{"balance_bias": true, "head_dim": 32, "norm": "rmsnorm", "seq_len": 256, "train_tokens": 245300000, "dataset": "wikipedia_en"}
Below are experts of layer 2 (counted from 0) of a mixture-of-experts language model. Rows are named router (the router's row for the expert), down (a neuron's output weights, with its number) and show model dimensions 0-159. Each number is 500 + 40 x the weight over its row's rms, rounded and kept within 0 to 999. Numbers have three digits each.
After each expert's rows: a language model's description of what the expert responds to. This comes from a sample of Wikipedia text that the model never trained on.

# expert 8
router:497437456473463500515564469497514514499522465431557476446546464506451499508566575540439481582457511480476524498547518474502467505515525517490529481529453536511534565435493571451496432528556526524484542531438505519505545528503510499455537520488461505499455572552536485520474498479491503520514540549517523480565460542537438423517491502540442525504506596447586548516443471501435564544509565469424527536466544516483457592438482471551504578492505497500493493456475411468481487423545452
down0:571455502472499523500458426482446451563483514527540516537519543486536519505561524531513516560455508499627483523537442510505432455538520481520451409494462493587461514560455484440532539515493465489542489516490466511476445499580474500536479515537479526506449439495523530528497501605510461554449490525499532521536509515584539491459432593454542541439468478473476424496488464491578487582485538551505529515554508444470491536527462526479461474522548533429502471465470502524537472518435472
down1:561475481552462545504471452532421487547545440513464528545539474556430516524445471516452453519521516500430543455483552509475574499559555477529556493470450502497513644545516500515539437546537436507488546466460487464587532589517516477518487450491498496485456466500538546495506494428488477521505422503563519472532474495501520510545516524607458505503461501545528443459511589468527529540517484511542479522543502512493518488459436496468579539431524566516475495477471496471570451503510497
It responds to: Sentence and section boundaries. Paragraph breaks, table pipes, sentence-ending periods and sentence-initial words after them, such as He, In, During, and See in See also headings.

# expert 0
router:473514465446432493574499539524504563480510515477453429467497503537552526442523596521501486480480448471404525557508456519490475487520500459479531546565501457532489530549449550444389497501458554516443516585501476410492520466470516548502442475534478494485552398529490526521597491511465453535461534498450493527468511533476563453557529495544456548460560560516506494465512523520544501459462510514488512469552537532540491499463519522457448534513513521509567541546411517562494467527526448
down6:444528554492488482520512509481487474527535533488482477529526522567528538520507524545433552540524508468444514527471492436550479527416521478523523542490543516529477456524422466458520466452473525480549566557547550513504455559499514465475547500502487499494556461482517491509538520520450437489512544545522547569546462475438554519465453539437545542487474519434333489501510454457522520556480529516533468430552433485532416511401514512468459425510496507549501462467541438477493574505524506
down7:453532492522418471452441455533483481472458441541631491542500456476419517444468449538473477586516485516483464427535526466493493522466441482504471499498505530482501509458477415517467544498485508479462549496492414545471510475550472533518493493564580416500466454470496547449464490540522526467464559547450485533571542463454508551499470501522504476541553432455500513530486484516491502432501428546461486531517553586486531402459492523523440469469515528570523503520463475445544508483497463
It responds to: Word-initial letter pieces. Single letters or short letter clusters beginning a word, often in foreign names or transliterations, such as Bh in Bhave, d in dynasty.

# expert 13
router:556491487510488452458501501477464464463464475496522543530526489524504483451420585590517515473526559495418500505505532510515528486553518517443503469542433479461480496492487547467506548563469519454497527486524523429549503404508459529506476437525442473497482489401488520524491497513557473472468469571440449526462493482476425540550508457504461549467535455521504526452494499548558538466552428555534438471568531436521558508473568510529497550518596469521532434493406522560455524464544484
down6:476572512576589573542522443444455489521473431545474520540510505540553440444502456518543538532527461526515425505486561544500466505497453497504529475445457516517561554527546490448511430484522500575527529535463501484510426466459506506529508541475586494485467508460477500508484518595522521463521564455469494482508530602464515454495508528496527514503452488472482463465562496483501462449513567492507520448358510440497487428445518578540527539491466515504510540516568508477560470534513525
down7:541503505441549475516614481483486523525530513573488524492516542517509566489502515453487514568482457459478526550513426563510494519590578490497499514497455475508490455526449480438445547462468521487576543502525481458601483531514542500424440466481510520541485491424407499408494498488439466545462422533540527572486501474417455477532538478533492485460493468527444516499470427472525480508487466492477499533525428451543520504523495506540502560489473520461483526478402521568491455464559507
It responds to: Mid-word vowel pieces. Short vowel or syllable pieces inside or ending a word before punctuation, e.g. fr-u-it, theat-re, unc-le, g-am-bling, Leverkus-en.

# expert 12
router:562549486500486463545461498524489466576513512432440535512596467464533489486585491493476485559488475519458562476525455479491397541464471477539479544466527536565567459480486509505524521516524457498517479531460488531470497477513458524458487537547448489481466473482493484490617428511464520526431547511536505531487509413529481536497530518503569572544445474476543512570469587504524447533503405501474462488453443487510560487536468549504545511521494493452550515492395583495562483522535507
down6:519536504468534443460504502476467487433482554532506528558501481531549525567464523521455489512524464490428525460427504553485562523558556474488480541530549535506464479519501534495490561476563527464552473544557559535471493453499406485598479521494582539471460510531535492594538469463450493489544493514499559516399520528466521445482460413516452518491492482513607513432512457497481452493474567513485413479500507487444491428513504537511487529518513496486512519469499506487478444607445557
down7:531465486501492400595479520494495472491539486500559470542536496542533413444486455572464499522423475585356573534511453518516492501490493466590498547446488445471555507534554511492452379487486502530500462534536505455563532523472473478509485521489477508513547471484521452546451498560524487546534502492501481470479498420489480571477504501497511545519473490463525528416472515473544486557546422523505500474459562486485497495464441520489454539504410544508466488491528560486476465502513456
It responds to: Verbs and following prepositions. Auxiliaries, past participles after was or is, and the prepositions following them, such as was, been, faced, built, by, with.

# expert 5
router:486481494510440535517437478445546441540456512537551532430523527459481499550557477503479526401520521523407522491517503485517483459525502409521576535422502500425493552445492537501530542570442534498559529521450563501508554472464521534511516509541520444496514538512565445566494452437463488436485455481552456467541590557518478482502540552483519522507443448512531466529522574560512484505471463520468479555492448476536514536478455486530423484473500540486460488497517483475487590577518558
down0:486447516513488526515477520425614469465520541461473502476412533501539415491543468495538529438523540555424490498449468494484546534450497557435420508486522496494459503540509540495525484552462588470491452454515568468483473512459496439474458479516440457504571458508420467471493501463469456471501447423476501478474542472517410512473483450447424499526480488550568521480504494542481568520562538482496451535487519478504392493464530529511542438512523509474525496514513520575463526459475433
down1:468579506495558506499572466473521460509527510593473410515502543490533487543543515520490557428525520525462521433494559468500588512447474545562484496511499428469469510521555512442610525497498504526536525507501477475555574536483546436463514476442468542504489512492422546444507394546543485580473522479459514511561475544510523454441505477533480477538453479487435488549545492505504526440532454474488537490488486468514481523569433506533536472544421503504466456542511518552462449466461559
It responds to: Punctuation after names, numbers. Commas, periods, hyphens, apostrophes and closing brackets right after names, years or digits, e.g. Stephens, 1831; Volkswagen/Tiguan; "201" in 2016.

# expert 11
router:475499514530533481510477427449511567492443390486448449436437534495481481541520459400440503472552561464477513529463443519494488532527471519538567460466602537440512463579462439539495486503489536555453449435523492542512464468470523505502538440539593436493528491476472490527495422524487497487519406524559455477507519506543505473492489527476496568443442451530570514534517520509400470483540509520511461533517514557504535496537456540493520530529492473520497485472535544431453502519463535
down0:452582533508478539427536486468475435505498483520468476493503499460539509554504419500455485445480490527406502491509436509491582488512496464581501493494515521561466381580493432471579484507481510506409489441596498536492523534482575461575482512468532448537490468545491591452510505525567504536518469471540513522559496538422511498488492511505466469440439473490468457447514472442471516459487485484496446483430501531465488487468490505546502512546459476458455473586506507472419508490495536
down1:425478560502517509549515472608465499486523591431490520454463498500517473480449505524498572474558466436629456482527517471502495539464504523498497461497533543504530516504551441477542530562462508542493598523418481530495471510517468494558534466459456516480483510452468483563467555542470495467526467489407519538426524518528512491529467486575563451543476493424447526493489546545436564461494504414428428475516524509507475524490489515549483519507468473421494541517513457539510486492509457
It responds to: Name and word endings. Final pieces of surnames, places and words before a pipe, bracket or and, e.g. Wiscons-in, Bac-on, Oquend-o, plus scores like 3-1.

# expert 1
router:476456445511468505486480462536467517482428518501473506526463521532537472513559468571477495543504539433338471481471479449565506512531429441533571573451509583452501529474487474430478519515454554515503510490498496488454478450435489459523529445477511448485488440505525495497512479473447557573478529492488457512554577468519532544452526518474523552552474438574537480529475477508523457578545491514471488561493418562548465537524593526522523493545539493531511529450507511469470545483505478
down0:499484499462522477484562520537517498410462471600502471493446591445487520581495501514527529481433488538466461513485465526529509475499520534524536495471516476528441507531462478487428504519507509553537457539537516474553503489489577527516530471470437524547489478506445490493401471510529520517508544561469486566436507525424499406536478543559512510518565571479569397549488491503495501491508498542506541449537508540552574428520486533501406424504452448525434538553491453503513517466450485
down1:506572550531547481485461497421534523532523496454517574418505502542457543455438548500476460474556470507486450516580503538520503536407504530499493468472512504491554472509464456574475574538520468480477487532549542493495555556521575486480540510516496508478480522454514480525446459482492504436505547491521501474514450475455428442521559429499492508448550550407590528477509557503447499485509435555550512518552521452484560590415506557512500454448534475455506498468493490469509500534592511
It responds to: Word-initial capital fragments. Opening pieces of names and rare words, often single capitals or short syllables, e.g. Kozhev-n-ikov, Ni-amey, Comm-elinids, W of WEO.

# expert 10
router:490450480460533430486482482478493470607477550538506466554474528546554505541533499469499521507531520495423551470451495508561477460491430443501502448502509522550541435427449521539553587523530428438418520540472549535518520529530502520481501443520493524481524411447538464582540510467505550460464537476438460490497466545539506530502458480434538491490490462503555536472502532440597492469473449583561461490445509586470513563532446507464500483464470569505494514492476470473502530548496493
down0:525541495461501544453512434528500470491545472514553508554467501554453491454576473556470503499503548528462516481539515547456474520571474511524507518472521495533511506486518445509481434595513466507533513570431549527458520553532464475480533465449566550515581516432593465481520476441583501564561571508527512587566427539524476523470503496519483432423519486530503505467498545530509522488502505400542387457484536531557467488528515545510516548502528507453468426533507493527540487530517482
down1:507474494496477496523483515483470499498547524495498563585482521456533501508489555460502486597527453481533437539484497561521581546537498497426519504567485543504532425502538565417522494509465510444440451452540540445524503463517490493507479513537493500520510488467516471500463391502461524517470496541561511546425493480476472523582440522460455488505476457597518462491529487498574451460484442510476423375466518464557532524534523510438495470556442503546519491465475544506527572480453570
It responds to: Numbers in tables. Digits and numeric pieces inside table cells, statistics, scores and vote counts, such as 43, 52, 25, plus column pipes and dashes.

# expert 9
router:508495501464562455484545500524514514505470549527527546498487559461422545490467524440587456563470478572408426474509571535432525415472477501501481439566434525470517533524475564507527524529474475514456408581501470504506479498474454450511506459491534498462491540527565547585549505575470473561553508493492493520490540525471539469519515496433466523503577483517539438488474500442469512467410512491458543483472451487516507570587469546479449527494456504515499527504484490486587530531495512
down0:540495531540536530548470526477521524478667504488416458537510503525512503460514509464483475489546498435569498465512504557509567441459514546471442540514536501466488487410581532523492474477557494506483474527489528482466530497473477555486458498514502548433433460471510424482557528472519518486480525502532452459525507461420492463505536527448466472519513520530585465467370512520423474464416544521475566493493465533478533492543467536481459440464513515513497465521531529482421555535454486
down1:567445491450573558532496495572506541541538608513472543505489491454482544545496512523509528523554495511422528518529528487507495485419484425511494526496527532423552520460510506492512466504509479525479510507518495467504505465496549498532501480504448483510575565480514427427526494512556524481498523465535423521521438566561514550523507537552548466517603532472585461494538596473537458418489480511525527430495562500486537531479504542437415566529466515609485506500463483480507462479512467
It responds to: Word-start pieces and pipes. First pieces of words such as dis-, sp-, pre-, In-, Con-, list field labels like Released: and Origin:, plus pipes ending table rows.

# expert 15
router:504526448460431537589508511494517524506581434431498460550460552445512473513484527535496520519530528511465507487542522506523460510473485576465546461525439510458516648489457514477555447455468539472510514446432547448514451543543486520533441553486502513541396457563492459518476587547521509485556430502480443498499423519577532451467538510461456454536466519433562457475538524492514507494523547506531544481559562476553435523474516489540510471500534488523518501447485503484500536484500466
down6:558488470496483474486616533499464508527524486513505501513485484487504521487444548485427510490489474464423467454486418438524445471491494543460535507499403532444469498532542509505490503493444537517515544506451452428485507510526586507515372521535458422467526426548510507556498473547453505459539448510533454444474503519510528467480557558551475440505506513586412479518571478466497491520546471462505530479491523409499488496450498448462522540533493415499510553437530549531428524509511483
down7:498511516486498486548496481450534474476534499532533497531537470423509443542508431471488519506542475456471539526440471553516492523517510492554448454501504477513470512503486537520612468510479501471585465540538478404443507472489491505476571542498516506481553439484499545493425521541459476565493404522487438565514601503493493467422527489490472506531542543513492529504479514553544422544501455505460536385502480410528584470495502446538507436520465554486485512453540514466420540497493579
It responds to: Clause-linking function words. Conjunctions and clause openers after a comma or period in narrative prose, e.g. but, and, that, which, who, He, The.

# expert 14
router:474426513529424500577462555484523531518525506459596509521477460497494508524487526485504476451442551548363541475585484504480458544585479471483461528448472421506518517519486549526499604523493505550557499462526526508493491475517503531555486438508450488550483491498463495486511444491479606552510554490512495437511504494505505485514473442536488431548435486565531523502547477443542527535500462494480519500548414590525579479539497508457515460460551479482479460502512566495506575527473499
down0:584499553507516536576471521546536496500549505506426495441505539514491447471481498414495495537505533511500493505516475521585444493449473548501528478464472479569457559536509541427476501566532538472440495578507517465525475464476490466571442527571573435483459462517460508559494540505552449528454504462497506522533524500577481557419496484512546501467515466496537487477497571531518484553536572555427513595513473464474432499459541525566510516569585475530469509463471510485477434485498452
down1:520497493436546428511551513560543529491507481505532474484534468475547565547435514529540566510454537537328476480566466512488559589506532499498568516521446544514522556517485505527489509460514462546500546520522521539546488508477526467509508508468473494489528512515512508571506548578466536478481487450476556490474560498480456466546485520537482408441529484527451391454482436447468507504466429434482565514531459471533504562547484524473498441507482482500562559467526540547525480527520540
It responds to: Word-final suffix pieces. Final pieces or endings completing a word begun earlier, such as ing, ed, ation, and stems like board, Government, cast.

# expert 6
router:506485508500503433484507501434523497493470490456513470467528461468568505538467546531585443456520541462363502508440490532558461532494427473497533521525479494408478422576526487451469484518519510574540481502498494520508479399477527464527453420504462491505545468530489490587498491516475573513545532466535484446491484474469433471576566502518577522497525508535535541458465503548481486437491476596439506430564503483493489491518476506481519471475530485494552446543549527485439525446521444
down6:467472512530513509543435486523510498463453500532478492570463509520508452460525460541471545524476523457544502478508421527488473537451531472411478545557452521437535445519493540487460464482578547499502524511512485428535453590519486492484532482455574507518564484557552447599508492514565446502509505486570460420499483562508467476527458535449476509482531436507460526496560445459513522495469481493498511493510450499505499494479575477494383421531467532474537583561536500490549596554549497
down7:552464498486530490462429511455505468498498510513509571488537450509464502461490475532486622450491496531477473534491452470561566490409468425441493498508485467545522499495538567487510434579512543543523524413621541458536436490550522520488453530540480498425504593539467528484495462472509516495521462477480553457458508490515499509454523504533492486492512460458544510538509448526437442494516560450521446475468495526460461424504597472534461472536452510484481417535517518527493550531463567
It responds to: Mid-name word pieces. Middle pieces of surnames, foreign names and rarer words split into subword chunks, such as Nel in Nelson, ardi in Guardian.

# expert 7
router:497507554542466485509475528521506454513469539474535458535512518536501481497467476517493486508546429453490463554491522469489562518490507438472473542455537410503421538524576460532528493519499522488455513472517505518403553485464527582517578502493567558476502496530474573501430482501471513476559517534506488485493571501513587590505473537510532475551539392549573453565597550476537441576536493507460478515568489511508500475560547407498534523465545498488484496474552478502475524447533551
down0:535570447519536417420433505478514483578475546471447456502493600507546526418481518484547519496482506490517440507496524431530529519461564490479470462484520496503524499538429418472485512460546513482545448529473499512569497518459562447538472510513504523432519544395493417525508455484516512508439435449508524512499416500412428545472480481507487527523452498482525492443505482469459522539516487479446455505482513453570486485515485518448492494424541547587506523517547457443482509429493469
down1:517554538499503523489499473485520480501517511514505505557511515470473485435505535429490533498528492594513532413470474429427490527499523515470499448453549510489529543467417593461472526533533526476492489432474504504515510560519495476542506539558443469492425414458450511431431455506488507464457521479470426488486489459516552532536464548510600579473473515428593505494539491540517505525495471509507527496425467455511543492477493449502437495465456514454525503463453413550538548546597542
It responds to: Noun-ending pieces in prose. Word-final noun pieces and whole common nouns after the, a or his, before of, and or in, e.g. area, number, -ation, -ment.